{
  "d_model": 192,
  "balance_loss": 0.0129,
  "norm_eps": 1e-06,
  "init_std_qkv": 0.0424,
  "beta1": 0.95
}
Below are experts of layer 6 (counted from 0) of a mixture-of-experts language model. Rows are named router (the router's row for the expert), gate (a neuron's input weights, with its number), up (a neuron's input weights, with its number) and show model dimensions 0-95. Each number is 500 + 40 x the weight over its row's rms, rounded and kept within 0 to 999. Numbers have three digits each.
After each expert's rows: a language model's description of what the expert responds to. This comes from a sample of Wikipedia text that the model never trained on.

# expert 19
router:535504519446494487492547450579503499498567518523475513473506492479493486469457586494511502418534489489462491508532514498517492433635465462512500564546464444551490527487529509495533491577516555447566434478437518411515482520495507434543562527464475530497545553515453509474542431549489483423
gate23:523452518508477578516444467512471450599487463518462465438450612576497517455470453569460503517503575515502564484483499503515532517467613545551447501508437418548458496543516508540433591504449462546511469440547546463479507529534449512459492476582482540460488526472428505498443521494546565509
up23:511512453507493463431505498428467555472494484508604536528545389493491440511522506452529557493437475443576467564577512487478526562548470470492481528441566498426502470511529464482488440509542505521409555587517432522502511447472471484538441454434498494514558471443532450489516526484465451482
gate24:492560580506541464428447555531421503490485538530547537545475626543464533473524483541459565497511481578486430460461445521549423492510493540557495497484499469484529498432489465468519521525561554485518502504457482542511528552528612498494460527451491539500501434493504514489451556544558481541
up24:520462509551472475524518539498493507499544463514438491504479473484470477527506465475489515547389504495475515517397429508504522514461505425514460476461494522442565428520443508504571432513508468476466453498473574475522501436437550523496497454432555535506557542511436565462493436526473460504
gate25:435417547486484460492473510502480459560485448475521541498525579508489513461477385461568469493583479477508487528481446544549467524542501465513520476522474558478503454451476490559519512512476529555501472456468455591489481552532524518401534478472414535470443555511469448513522512539503489484
up25:511557432520500525506505522474494525447494521520548485448491455537510528505531572492446521518426491545512521434558569442441493473468494527481492432468545475519467511548494486439513501477487471460547526540553504467527498441443497510575467461562589451541513444504596545523492512462492465488
gate26:478516488519531486494472525522504503515482528530520566513505463473492547526502533479570508463529499490505484468508483482493529489576543445564498582468495437506439483502458449495527528475557500444512517500458550477496443546528475468491502542439588510393523510459454526430465490557517463421
up26:515500494528486539477507510479475511432484486469502405489482534519521492511510511490438501512488490477536530514501556494500489507429515534428498460502507575503550474464534551459478503520524476551480541525567432499470555462499499515512487429558453467603479483522570534515497496510510526538
gate27:502495486498520457479550539434477473447467502542583549471529476468494555493446502490545482516458530514586540503537514433538526485489535440540498496398590462487503488484537479571556515491475478501429518527497442545533467495501487451465488538497534529508579470528416512464495542455508429472
up27:496501491498488464491548504453478497461477563537546622477534394481453524533493470482498419501511521513530536547570542450486549484515501522517505484482596508474509534542543437582499475511470412574512513516495431486501421454498453441472446521517601553529517474506372473527574565450462481434
gate28:506526557464481476492509426535480508568517480464546537421492471539475428492486481467588518500473506543465480457457519523528473447583456512621507542535489428477534517494503536466458456500481525536563525424462537469506449455488574527506543464501553572515492507472479497533599464513488503484
up28:546510429515480524462528490456467524624539478449530456506454421448453472442460591485506491549537481469525521461527515502517451479506526531508531576520515574467484446427466450484532473521518530460519499484497517497480532539470507506487494500504526549446451495536450499473518477550536529521
gate29:506484501509528549440533497449552492503542466537439536455504562440491456443426502463508474498546436543525485520461408544471465493602492392525486498475562467454476564588501501522568477542480466499533502440466466499489483476464498492503578464513412439464595494495554512524524561514448541493
up29:460527532514481511464497546502500430465487490448511490493470460505471532568477483558555512523488448489488501500449552453452570503420502549448497501457456612562535529385540549458501510569480551487519520487531501522502509489504500513507479518510549440542474538490391535442458466517548558511
gate30:509539504517471475545531533500470544470490529514528497547486463492537561523581512537493472511575573542512542552495593480493491519500454474473524503482540435459566590527569470459471467488475459489508583546523430503566553468584511528529440517548507594487547406511451510548557445519549463573
up30:498487494495528516497504450465504552486502530446522489525470462541536461514518497588522487504505478461506504515465590443526430480527482479489491541492505515465581465553441544535496509525428504424485522473520509456468548506475476500560497430529464437457441484438508502545496529533585563524
gate31:478510544447460430499457487533475555490423475564515529544526475486470521579520549469533462420490445498467565498530528423524499501484529534555497493517441461498590557447572490468502479464505531515562473483499457479525482440511560485487522486527538463506427492513539484506534533480524527478
up31:475534493490503430548478515536458485527464571527482541531473541477408518500463584559561551467481504574447549548549512468478515521468548480474496524525511484494602496479477436468522492490542433486502459494476489460497515484476486530471484483513544469532495435519519528436535568404549525584
gate32:507471474510405535561501502548466563524467473477503475509495496455471540521499515455498433532494520456455485520528546526421515499488542476495461496469469460562576522512503463589484474508533471512503458605508449512482551476525447544510398512524551534491498522511539500482475579410481537494
up32:454483564434458486499484514495488459471506536544477441524450479553523510491533516502437499480501530568506502517512528528549452543492481510462541488508498566444480439462524555443477519494462463470488472474594543497525456517438413472536528479502547468483479464505490471482530452508486517449
gate33:530501559539478522455480562553501491415468486531483575469556512448468494497476472532573499483523540538500412467562449357538512478489574516476485502502480492518520497445500534403543492450546542460528469457495459497504626517497534490497522560564525468485500508510525527486477526509477527449
up33:457473546555469558461559525559568528441509499555586530389489509477484468498525490604444501544552445502466445448490547524493514479532562538474519498500526499481523498493513503539464484582496545493476501533468544518492487473484531533474557459516468512508496515530448519528524426552479512463
Description: Acronym capital letters

# expert 33
router:531559559496533402461515495518480516487544535503469504519499527510563465484481563475532517450493496481560426461548502540547529487575538505530543498480465497483548566506445520529496529465494499409517511506543476461524518526473462562536488502526542490455513545497460506497414509482546548457
gate0:530495471466489494449497456541433469497485498535527560468460570542494480518527452517462491493491475424528398487516487453520454506564505521549456516493422503457500540565396577514457529546514541483484473616532430450456531505452499505542471419507438510456583411496482533451489472517489494480
up0:540462526528510439486496482532514578458507556526531485467468454467544431511545456493418482551445438464453519514494514516519533565522438475511510511496530508456477416496497560513495487495500490509487529470484462429557517457449453494529497481466488508427480546463468471478515512532497582503
gate1:472433452491515471506507499449498542525522474456452411448556490498452471511501482456501485472573507574375448471426552474519546569464502490518574429542484512502487556516454506547502518484433462547520567467595482471531468550531532594530523415528508506437478457495440506469493458505489515521
up1:471477382464492482507528438495514524477523492501455465481572468446484463520475527458479515448626477608401486483470557547452500453474447507486513530600420518525504456461455473542491445468482483507484528497533450412487472496524476505553533419565505479500511481467473506516530530521527509503
gate2:454499527437504504456501410523497475395536498438443510472505506480552388530492458519518566462479496504549537464587457505557497513543523529629595477495450514466489583482491570478497530489492534543526522486464502462467566582496443453484531462516514530442511539475479498494471471455510521496
up2:469453518464508559538536481464500459486545575501500563469435552526467493477472465499409552521514473505493516468558493517534499497511526516508456480447501490553467476517493534529448477433553501489520458501467553474435494423493481504459503490529519540469462543534449465420515478524466526441
gate3:486483472500451518465367474517517471557519492470442542476508444530439524556460474440461454512566502500498478527460471476454440550517526442530566469627449453495468489458405474535465510486496500489393523476582487496493517528527509501516501507499517486451463437497406538487526507436501549444
up3:476426520480508469514473495489480527500475538481544454560552367595457570427456496477491543543489429484493426457435465515532487536465483558490548536477500572487445489496491562519546470508502555469469463442553484468429491528448512480485511556467500501563525521442498488497493523532393484507
gate4:431500461490516500495405463438581436502508549506546515500516519546519509521462536383528456550520578417545593458522521415524488496531498441512545503521504493453510498476492531505498514498467508560517499523510475535461555524484517507461500476520498503474492506520505522545544496480547482465
up4:423564457525485511540476457499530456483519534508477504414517452536545520537469514420519506528507548490561512488479480476530516418464548489480466532568542531509476430459505533478548489502518502494529496552477489518494523521507457471476574438496569546505483435522540555576462470511474458443
gate5:502445498557491501508553469520534464511453491443436508530428543508516519513548493593465510501553529508466479462531490458508518510567541472533514422569546507460521445500395502481513502500425487471541511518595422481515560541462505516500483480535486523461556473476479463562452452492496509443
up5:461538500534542499453477522461477500496552570566522491472513497443480537477476486478512444495449449486525459569421505559496526502465424478425495511436473519502421471550565500564485515497584511545453520469391551489491461512503483551457578505453519440491442543546478530457559547532493481452
gate6:491466541515444470518608559513483527513449491486461538549396601463514520495466542459518544475510454511511525427561459578520459621492490480499521511522432493604492457498464468475541525526446443497489488522431539474494511483495542520485478473452458498408462526467499491455512493467513549542
up6:462520516523489469465556515510492483492479528482450471559490582479488566504469542481509505506483496537442491435543548499549485567523499437615602455597510488525410500534477540468592480528455554461540510434435500549488503573515538533550451509490451517511509487537499549456529472424528477580
gate7:527535526449531479539467526565528466506506500561474536464451533529481499469480518494483572529491471563469492460505442495546529453504495502550551552492430407510467570510483556500502533560577541567507485504509468486485533501514511455522468492592548449476481471505417560500512526514476480486
up7:523521496495503517503533564549540495487499464529500505513477528568513495506463517428524590518525447516480511420505436487513597397492529544497477579503451433513492548431460527466525508524574524495492439457498509483499473509501539462536521554540546437522491468460527552525428552512522523493
gate8:464484550374510438474525509502510488506495583515496531494514487401517477461474543471511498510544417469510483533556513497577559448565448504477525582463544494485523462520507453488497512565470568520518409474515438507501501529613545461468509527496479461463473552619486479451526525494585456511
up8:478496534418514483514510583425518542505531522540497526527471557488556513459471550442546523476550491458510443438541507465543516464573460485525474533423477468445514516516508433511488520533477549506598447450504488572521493522505562522496468525523491487439460534564486523449494486472583458522
gate9:474517514485476463498584407530499503524491539500575491423498546478462482538436560473457465485477423533501525479476543486515557472489531480548438464504530505495526506545466515518497501481505574570416468486477498498504536514554507480433543437561499456449490491538472527518494564472457473470
up9:449452470518515589477427510509469475537493500516522484490515514519476507487578518524500566477535461565403526462528413517523462390483520495523527486498549489542517451484441483500419458434519498498496509528536540490497531507496468497510501474499528453541519481462516451519497476508483462611
gate10:434492494518542497481442512518460487512499508517450496496551519592465467423488499482522551462505432487490502495496508479598521517573481504586584512539479498486501545492570490486520515524470492481495539541472477464452543552461503456533498492488499506533494509439507512470488549466503440538
up10:445493466447458465521536385548506508487462468457489463504517494568524452507466556444458507495463453431503456477462577489457502542500472487478544555550510546493522438557550438521542510490453513443457536528537509532523504524519463546507465462441470417521499478488449501501454519544533477552
Description: Naming verbs, Slavic pieces

# expert 26
router:523489516477494407447532509545475472499393524488506510516496516450508468519473510521441488541532563494571546506467477554552460480525510540446547534474552370548528491527523485567535515476491496427512473520404536433404491482551519535495431514494493473482429512569396501536490542492449470473
gate0:500514497520513469539472502498512439572548499471527588489574464461554436443489497470519444464494474535447424488465485529493448460484517516552576487465412512479505420480463453481462516481492600535528519547488523507475426578485504523473488490494458547482527523470493575547518475549475450448
up0:486469486526460480474599495459502544440505499514471485530515548506511521464575546466421499503462472448436490459474523461470588453525497446466433439604532530496484585459554529471506504512454474451554467558478507531527477500477495420490535555533491414502500462506434460472433520514442534520
gate1:445461505462530504468509459497435551517561502458525481456493438496529544478446539449480528513556474497521446516592528498492402495533492520551466533506451519502507503558522537460464516535505471464548558511531414503504488486432458447450414458465495573507558418470546473496589489535549500514
up1:482467552529491500524444505521489460482479438540454494472538533471525450495525469546574556478497476519421494480485475498520553567524585480521493574448511501481419508457530482507465464479515517518469486442522470529507506556549545519561529467468474444440524505501540480439461402437503552491
gate2:469519569482482477449493449474451592556505492575523494472484490465469470535480542450499511459561520540524480518485501471485459443473537445533438489445511539473414533504435448541509487529540576547573470478542526589541430466464466506446528488503543534438493481522493472535555471545470477473
up2:466471463512552550496518588492504416515525402475505442456543502615481502485481507474490506514407443478461514530552498482501449531536515520491518545603520465538489514436560518450521504476504456489437566478517448460504564483550496483572446510498481454511452489536522501420456515523492502511
gate3:501495440527530488502434511503465483505529514454506549500566443625503544536490547479498426455425495490465499547470502470509442474522487497519560563536495581460441570439524454499478516498499511473572555503497423551523431513502571511504486483557461517471490482459519578509530407516572555474
up3:515472495527426511455494494497414491524485456529497463509494525455444552468506540500500524583476478487499481499557530439532585540513530443514455494570491423543574466522504573501526475565473516500443484445528454480501516516482520440558504542502400505498519560463528499447449552463482516532
gate4:468496497469501506513522372489517445447569456449425527447437565534423570496454542517489541528450522575502470530482586460522472502518518509522532470565469587435463484546456512535483501519503495478507495509494476523522525479570536529519492469500512492397515478471511510474512480442479431544
up4:439494536510494485468504568525474556526473508517533456493553490441512517460506497502514413503558502463497520502508410533466529497493524520520531532464502377509490519485488477466532543472480553514529561499516522513530420507464515337427484550501469481528555524523518494443433496526488596439
gate5:527477454451508512439458546478520446537507499527529519527455474533419500484533492520507480541434463561486451449458513451472417521555533521504456492477464592548463506557491494506511496556533446482501540517491438555454494562505478476520544381485513514452508420541487523469581495485520484431
up5:536494457479499527485493555501538428494488528537537529511483481537444436503537445515486498547448494595483493495446528478493418519542516502513435487465519597539493468570464481530507484530533435489519531537496504552476454578512468474525524427475521502436493410565482515543554498515528471476
gate6:436500510457533464463482381571495543471518492505489523493482488589443560503482494557519506499465472435465431452513424468525433511489469474525463515513480605463504412504463544455432499526484454473518490505489512564560538539487513554518470406511525603528495487459536491423499545466537441491
up6:548511528520508529520517498429490523512547475493476493485425452491561409534524463501478487462555509649495533486536553502472515496525471489531483463504498479485455564590533451514515561451521601527440524516545483416541475482491416495521556421475456549464547485535552500580478486536523530479
gate7:440497518452547539491475509461511525465472564626469449469527588604478556491539552487523499521554470468461473521471535457498422531506483444498505416528495489439446493476439512575475508467459517495562560522539464509579471482643465483504479516536529503517470523456466503443487508494536471511
up7:528491509466509497504506490453587516498515536570516529540553584484522461490500555500516459484531505437522494489468493571446480492455488507442517517478526519443517504494539499590456527472449472415580478545458535491535510447613498459487493572485548445543427521522416469491514549507490541566
gate8:555491508492517531435410491443447505511531526504452534428453561532471505516543448583526476497488480538475456451476539490480507563525499502502536506544432470554465442467468460504523491500438498450493528512537490524487446489534538498535411487458521520473550505468547528535504424529462551483
up8:437478450501479524484534536572464556503475473488546512539553517520553545516502530406517536506523514471511506570569497508527480505528507457531442479481502492430507561514493546417472524474600530572445537448547472473523459596542467502529575504548486494513496467508510479423467512459532472517
gate9:557533495436416503589551525480486527544466531489531401500488444493547460513499526474499483442451488496513489561506476464494543475505534523460468602492505446527494520495529508464549581509575533495438458479498556415477503515465510440520528550475516487507485595502519563500474502477487512458
up9:566432514499431534551499564500535564516447549533524444545523504522537462472457544461528475484464528530505545550500513477504572525480523541438431526480483442494523478528580470535522565416574499484497481510480511495492442515562515407512507529472524502493439569541482506560496529487521525523
gate10:528432571406431470477524468463471559487483517540538489470608477490545534493517480572456458540412450479468471451495491512555508570533486513566466490444484557460526476538494534461507517496486466481460463483539539519535523550516450591523502508477490452475645489493541484468538507546516481528
up10:509529533543449510538508539443520456560481469430482500515419461470447479513502541504561463581464485493524550514479491481439548483480464509462514532489481454490493486521464503534517502456576507493466452357431530488488438497566529523414565516535515433562432586542506599515491480474524516485
Description: Years in dates

# expert 35
router:512401557427525489398530502495494522534537543476454540439461462500434506411472518488545564597478486450572465487502472485571561511536519507467550460496506454465471501442534531509494539447448515594530510519498485495468489578498515523514428507504420468435497545455474503473468437516479446546
gate0:428486551477491497498560440517483502501499485490494407471413519512554482427471472480508543516503425446476520448492496495528458534526493471556517530486494581551503479477454538609451479503499490519514505511514563353471529452460432541540493518516437479465543538461469503486603454560418537489
up0:474445548462472482473575449496492521469503481472503449480405506502560463427476474493501528513476442445503511449472533521500483555525462442536518491433521571523552448490483569645465480471455466515516492508499526385522489405464456520563495533453454484479558564456465490475581483529438570505
gate1:552458461546530500488552517528481472517495495507468530376479493482488468575505429449532476455535470548451461466513499487510463500531499463537489559489536480475477432540531481519502482516521547543444516489521482434459534438489395533496486573448409547459548462459475513398482450480477492469
up1:560427465492499522419543420468511567478499467536448456514497505479466565511537458517492517477524509453524474471420490442492520515516557534489497521585510471545580525513496537559472471493545559547408467474506515470449502514504553577560485522488475511507518457488395503420471449507410490504
gate2:473507489433446490527501513533486529492505472459523471581526560551506602505540513415422498411516531527439569492472537440474473480527482437510481523516491520511544498508476503504554553517499504486522476456573567491524500515512532437484471489504544521509515532468505556568501567505529528444
up2:502496507439519442509471478521533467557499550477469533516502454510540479531497499517518551430497482587449515519448587531552531511521451492497561520472439532439491463475523455475498480512443577508511515508516459462492507436473512497520431446487634467462577471421466453600608459498508522490
gate3:486556486506476429482597467441497503519531414515548501540511473432556516545494470414438513537472534485474603429559449440495439468500536495551454566508434502524503454491486498500493508589485507499455556498468520479474545513469458469538471481498461526452551517461491490487478515507519510489
up3:530512455502591533511377545528473514480485532489465529458517556514492487503561446569518459439510535563502474570416482522538513556522515496497420503528548454459475516536552527494535500461498469502485458523567554539528431488491493511495570440514448493590467455525414519491489496497493407494
gate4:460558511467548529414461483377520520508441423524563528523505498470450506464538518518436437527520513467504459482499507459493455516562534506529464494478523512513498512522468467474508591552509548536501467480487482547494488545504502485460472489433490486441484510455468475490476591481514501450
up4:497560427556521516567500509566458445489490516521460440443525535522530505565478481476456575431576449537425498482509506521575467554563476454556455505544520484540510504546534566460490462552511447423510565563519470465478488532504485521514514431522468525480447449472480567496541458482495491444
gate5:497504450531447470458475354403460454536476459509525469407494466564422503482522440476500449494508523473542496457502512473514490610533498533511503490538476496540506496488432533506388535487485448494461489481488583513405551500448518450475508480589446513450505420484490485479453543530505473517
up5:548493508533487524478502374474476451514508446567505448357546461559439542496457474416506487479559565469574479446517510468498497576529459533510511493508536441515550432527487479548383501488520417523488547505512601524477515493446446503448513500555523443499457483466439483504423581507466442485
gate6:414602469508534521482537446436526536492500494599499466436499507467525534526474506512461558491601487523496488463541488558555443531536513418509491487549485512522439516482506559492506456593435498464515554507441529472532562529512473524510602443517462503424486508493469515595570462487482498460
up6:516520494528496521509478525566446478454472442446574488445502534539467436532507468540413446504465475488453480537543411517530479454524509459528451434478482486463516541542465465486453515476569516535523491459580495493488465523518510513502468518555495466497527536578618507465435555513524535496
gate7:574519500496567472447505498474459525504500450495589503552510518510488489510550556463431439528515537513484542477477586421534477521534395464523501453441467496470514533539464550521502547491552512502522501508481500551563519517491455530441418473563504531424491517461542514465511569476536580442
up7:492506504498521456457449559462486497508465475466567608585513523494490443550540459528489492513488473573477524502377524506538486464473402449487446520479463498470493463506481507454544501510499614508493556474501391538531503505515533455443529473471520448541547495565526491543509451459590539533
gate8:543498503487549418501514421474452511542505496486491492533494501588506491521529546476441482495500468472449461478488512502464498513491518497532488570558546485463517481509477513512371523537537475525537515442574526439500554536527511517529487523496442549512504525468460455482541507522508540473
up8:495440490451517496525618488515474508512544531493442457569450508466497517480500539517484429534474527464473554568460486452483525499463594499479507572555612459530624473490536484573480535469523498564490452467554555488543540523575524493522417576458453503532441559463421448452460493512540472493
gate9:528531477525470478563516488504491490532545557476503534479509478494504504505577531516433477453537457535487458531529477502477469486526450481524517496582425541524416557499504485424599534603503498491421508537540465449441549494390400508601481451553518522529481471513499558462551439494527491466
up9:518484490506448481457504424482523457506529571452554518432478494498566478490536486492500463505462455512493467441480538505511509438529435474514535430491437537427382500522521517500525483573445475509444491473513465417519554425452437490589445473563542511496616545507509502513519478474533430488
gate10:442530565473435476480469580483485481513510511524502496488567512457467520499476584501584575526532484557499490436519475505435502453520488543531497575533495465522405477522535500444511520548528546495491600467471445502509515533446476469558460546502474522508544508482477546521468465449473483495
up10:476516477503449519475491601496471533454522549550448471496593508411478524453525505482597615510524500480548494549486475498490507488448534577509451528513554538521452504501543489505501537536511471518532567513464434561485489544492537491584513521521460508487524547459460524502435453501541472556
Description: Standalone small numbers

# expert 22
router:502476448488519509448470520425350486504418433555448522460508521551515506502427439459423454513503517490475435436589566565520542479514529464502525471447519530473442428471470498469548531494535566489511440461503472517535515463500519522471472511526490434509430532505468522535453561484471492478
gate0:525478533480509509466488492529524493516518529484524542491510520510508479574425549499503567485546495462434510509440526504452492498512590525487513449496444459483551457502481484492532466528521467488532543477426523457498467482562505486481485510474521503501527534561495524433428477468534463497
up0:461565431517477475521548511497542483557493529556480488485493520503519559448505477574476492508473521504548488513538470477548523547467376480556528574491570564489478529507527560538440514465477458495503461524562495513530466531416508547473508531550488476503443469485538465555552515570510580505
gate1:544539441452508509462532486523469517565473544486542561445554468507441527434512558455511451475531504524483479539470511408493580466541412483522533499537589508560491523516543502478497499485504509512540453496551537484550470517474447551533499460511489504475527392516522508535535465461544490419
up1:474527426496484501492465475492436581516445496524527561433543433572421507503543513458451467495528498575483517546532542458465547473537464442504538407550546518564453467474522461431539512504490517467511425497511501567551462498501545483572471499521477450495487453493521521492538511416536471505
gate2:536539537479462496481421514492504477488416507557524522537458517488494508480493490464518522481498432477494497533560510480568486471547411474523519467518536449469515507460489519508470519423531506422508516556553506487476497561505529480497523517543512583415464495559519540528574547504431496437
up2:475427504481526444483573500516517532509564501444504498470532478509476495505530521581488505526490563531490516471456499491461504534456581499478494530501469526524489529510504506488526485580446502584517471453445498488550524454496488520521440508466492418578532529479531491448455461499576507549
gate3:453525464452480487528473473574410539556487517534485499467491441521610470494421522514538517507461506509573510548519475496492502481510485495446527550561531531486509435547455480564516521490556523466442477495502466500526434488503484449465458528529472516486481488493549495488447474523483573466
up3:508502426457473492524478551512411546520499507538474463421501411569586499552466484477503514485469448481513482535548471505499497452482517473480529547508532575439447438443476431508518547477543545478408487467474470546542439454500417503452433471529497509541479473493443470490507551488489564496
gate4:519479513452522424541509452542497468530467552480475478566550430497493441497471511429534444493575498474476456484555638483532471512479523507566529594556480511484475458509527532490474484602469460516509475512509466554551554512545437483511446575472531546461512467463532457470456490493504494477
up4:536477469567457505511545515525445518467508506525494554473557482497524548529572458445478465422502625515454521454467536492505549483512412472481495456474531514456560587520502520531425514467476523572512487487546471407498496440508435517502555477484458498508547497468482538519503496541531494444
gate5:553507513490495578531486540479418453556410499576374522419570544513519454507536455520484452471563487480486506501567551489447656485517525436497471537460509535499514487501510490511480520420541492497519446508547470470544478479538463583476523615589503488538449529479487540481511437506492492426
up5:517476495459484498423527490488529519451504457488518507569436413501490509518449523534520465538459606527549516497440494507546449491488495529497531500548528464575419487522540526504541495590470480489462500410430623521511419514498510436525552497440535478483568528551559454594455515491495556539
gate6:481491552481514536476451473466480519414448533457441549462530526496440572472576453522473510466502512517547473476487465552518494510499503485471541431500503493518533535479514506557452549476391533522540466478478470513480479515500583542436489427532472442514518516500493500482562455469534518617
up6:590491457560544507482548512534481506548522525495531481549436450535496501551531496498517452451557529533492464498467525389542517484493506500504517592474492526539505402516442438413539511506470532458502513495436467492506556539503418449548478464458486467488495497473519452518450476451572483450
gate7:559490503480509523487502501491458490442439488572556588493525520504554443523451542545495512554528501460506502407495441512497503487520501459520492496489519425538516486499485539497476531511484523554442495531424501502493438467459512521461508479454495423544526575501636489450414474515414604510
up7:502515564498478504463477472487517532489525517448474425494522455400495516458493485458496462498465526553551541618503547445512495553516505428464541553553481559510563504513559491493524484511514475464527479469539480537481502510500557475490488520487555532453531463455466465544564478493541484482
gate8:472531467489437531498486499541538564535569461498523466481467467487464495579486518452450495544510469419455520492492564492461434480488519460474546522513550456573459452454467427476486418524550546460506524536452519533521477517562487490570429498479498502505488452541396484556487531482473495546
up8:446497490434490516515333534535456502533371497544520514487462483557434504552481495511450504545465492539520536477582507534478449498511476454529485564500498491510499465445417528452459505474527443499500493514501491549511506508626514515508458529472517502516519500432455527471556436475464449440
gate9:470586503412499534399514396469482555499446497491521525480458532491507479483517543522543488609470510557541491596484510517501494483516416570509513475550488470485454512589477522517467480523461536511539462481545521487515418524532525532471516579512413515450505530546508441530464528518482544495
up9:502500512452499519349505406422420572489447461518494479471489508485537491569505458516503484577455529531436458439520521574498464489509475483494488481510446504474455524465406479503537464492376539550449476462455460495506478469540554534585505588546487462491547539519448449516484485504421465504
gate10:448513510474523550507474510504515418490520525513551572465474416542525474475430501466535520497564555541478516532439533522450492490586456538581514443516481442519548522558472499535482540502482522545531536509479504494454445509481579514474446445468448463461602506496456551520552542484432438532
up10:412579474511482562512528537498478404488505470491580582517481416510525455519458473429526487484505591524453466503487566545485456500531534472527484450529476542548554518504447496517463526506501545513509472462475532547466431463454527555473441445525523489494584513490492531576558527556433456540
Description: Coordinating conjunctions

# expert 42
router:493533533469517447529488487574405463520494515466504567439431456423552495480472500518463502423454485498530506550505525561546494504514489495505467523418441509507598475530423497521500514421502427500494463458496498465457471527574528530417498463565518508440553546515499530464472438490497502462
gate0:446544534519543494504516456508449517494493473433492467481438410431525558493446479481561567492494514512607516482484513485495395573563515522514494550515452476484455500561473577455520525543453432506493459552546482553506487522474469502546448425548461521422504479476483510446494453524537510494
up0:517478505453476472499482538504601516474511495545503619525484532552436416578588489520458474572540483460443415464546474542492533483520444453546475448486499572522508422459525448527473472563546574435505555508450474501454544509449515527499466514514442472555426543453510485513526550477513522578
gate1:510511511505506446469458453494452543469512469485482503556503546489470516456484605508518462472458497543536500484518461512496462439522476495519478511472474451516498424552479554536527488441459503512553463572466484544467481524520441453524450488492528530509488488507571505444440568400513481540
up1:470543492497523439530531552468483530574585535476545490508507456470580479602510505510466506526493477541481442556463498463503465480511480475517543459469435542511534467525424416550511552496587526546482485472605536562462431481439484484506482498536494486477436465551542490561420451514526503459
gate2:496491441464476482498459529526440462537516594402522529426493505510518481494506484521551549505478556554560462520482482539488457472479522495496439442529407457521504506521515475498583465456518546498495504495536540555496457508513498434453456502455452568500506419527580554505442499483463453459
up2:478458531451537463504538499574467483494507531489489531455486482458489536468460530531523589506499543485466511471503484565559496498500499463505510363455473427470532447532549499479559522451536536528475528509559487478525512501505489593459496505480458614529556553563562539539530505511478477515
gate3:513519543483515519514513474540476457528475575462451516493455618448531466467495494501503483499544483474449510542528487517521487437520468523483502459466464490511517541510486525493552599465489509499509551449487446534482433519587531508493485488543501443506602518585537511440471501484509503494
up3:465496580484482516527510470502508454533516428491455482465505406492469514498523496495555552484518447517457482470486503435537471454463441443552456488531503558428504470435484493510458470517513548445411506489501544550539538509525380488507490453457535504544498445532436502486543521462463488531
gate4:468506505439491414485527533521479568512504459534517537542572426525408460498484490489440515500517552509574448533490463448530513499510557465528495552505475515511528518507533514503477451494518456577573498500509483515498485532509643455518487534507565464466404518479506477505452532561482410516
up4:468503485545464553455430464519516428450434529554478533463475569486510502474507474553521535528517464512516505519479396489537458491512437564475432484465472494546531490518499570511525508541561506457473472463457485479399398506527516574518521430458514537575523512486501535506443461439505515528
gate5:513564427488555528489592527534474457538498439539462506539527478487514496539531496415528504473551431465480483501541508480455453528508535480497527524495445478489503535528522464454525487500481526456457463611450463504452494524556482523528452416515512545457490469540480512478451538471417467489
up5:524571469530498510502549517490543462471508457506433493534480526488550494542556489431570510435523434488464483516551505548450476487487563501474500496451488505431506552495519479520515477526502507470464480596525494500390448500597509541516511490511522511402483506522497520435418488548441482408
gate6:520498531553531452530476550587515552399499433579463419515492449477564472532542443528545556460520514470455416467540517528523493542527466458521514559571527519561478476478524445459513551481476517519485510500419473478454482565587526484512542539479486567498479468495485442515470467502498467512
up6:554461554532483499566471502467520511451578393586436474550522451551410525484478553460528465519543465488476544468475483501582520470531502524512485479510490483470511546585522526506454512516522495518526474469526451525417462546452480571453484500438547535540524454424433558521541512437476487537
gate7:479531523517509482470477464444540511525463487460451525421462522498524517447475414490496534521515491441498445495487467559565502628519466479468503515606500424478486505514530517541510504407520465497490494480457553503498488553568518547469473510446463504488550481532474440503434524523427482576
up7:490465474463512547502454531526495475546567556551469516525545541545494517561551567499422455558542469488468543473440495413417489450503434523549511421448505541473496489503420524484451543571532512491502496500505498450506512440477460483525535525584480473548453490473498572497555502444543522490
gate8:469506471525478559516534489532511533526461519484497523508495475495450501513537543427435449455523402484571537516495529461505488466519471415560511530489538497480542507519443456430496512509558435455485519517488494484505429504600461558447491445465511568514502533502501495478461428451534491476
up8:522514526531474509492506519473582556511532478494490476460574444500488518525503408512501540457404451523491480531467443506495491503515470531556486522399498477532506534483480455426448522507583496544541467452502478546489476484484514465450489427512517378457553492490553502564528484489524561448
gate9:488471546455471451424478475476515528443524449521488567503500500513474554506510528509450422546593547559529586477494479475527540460516453529522615493487418453471511559506445502507505539453531500450561469448470437511436553574453510450478481478505507438498491495557499512529550487457495533494
up9:514493512502515531528534512541513478512447517510527465497523500491529531536543466520503567527397504499456447438465445509543447568508513518497482510506556501502477524506601496505484476499548474502487527559506497481507477498515470616559516545533473477485532431523494561513532538555492451512
gate10:514527590406530467487458501518410502473437524469481484455474507477524489482521495509428480468473465467561494488457445509555481504530461487554502480521483509556560528538502473481513518391551427472496503499493489490439511516569525502466479479534524482496552450556514513554488459481485475474
up10:451551540477506545508502535484473488485507513461504512400479477480530492513493473512473469485489425473565492503496466524532535444535516534561510460487445501542552519556485468563537545383565388496474542464500514514480469522572525491411468459504515586480505488477539504565478490459493435482
Description: Particles and locative adverbs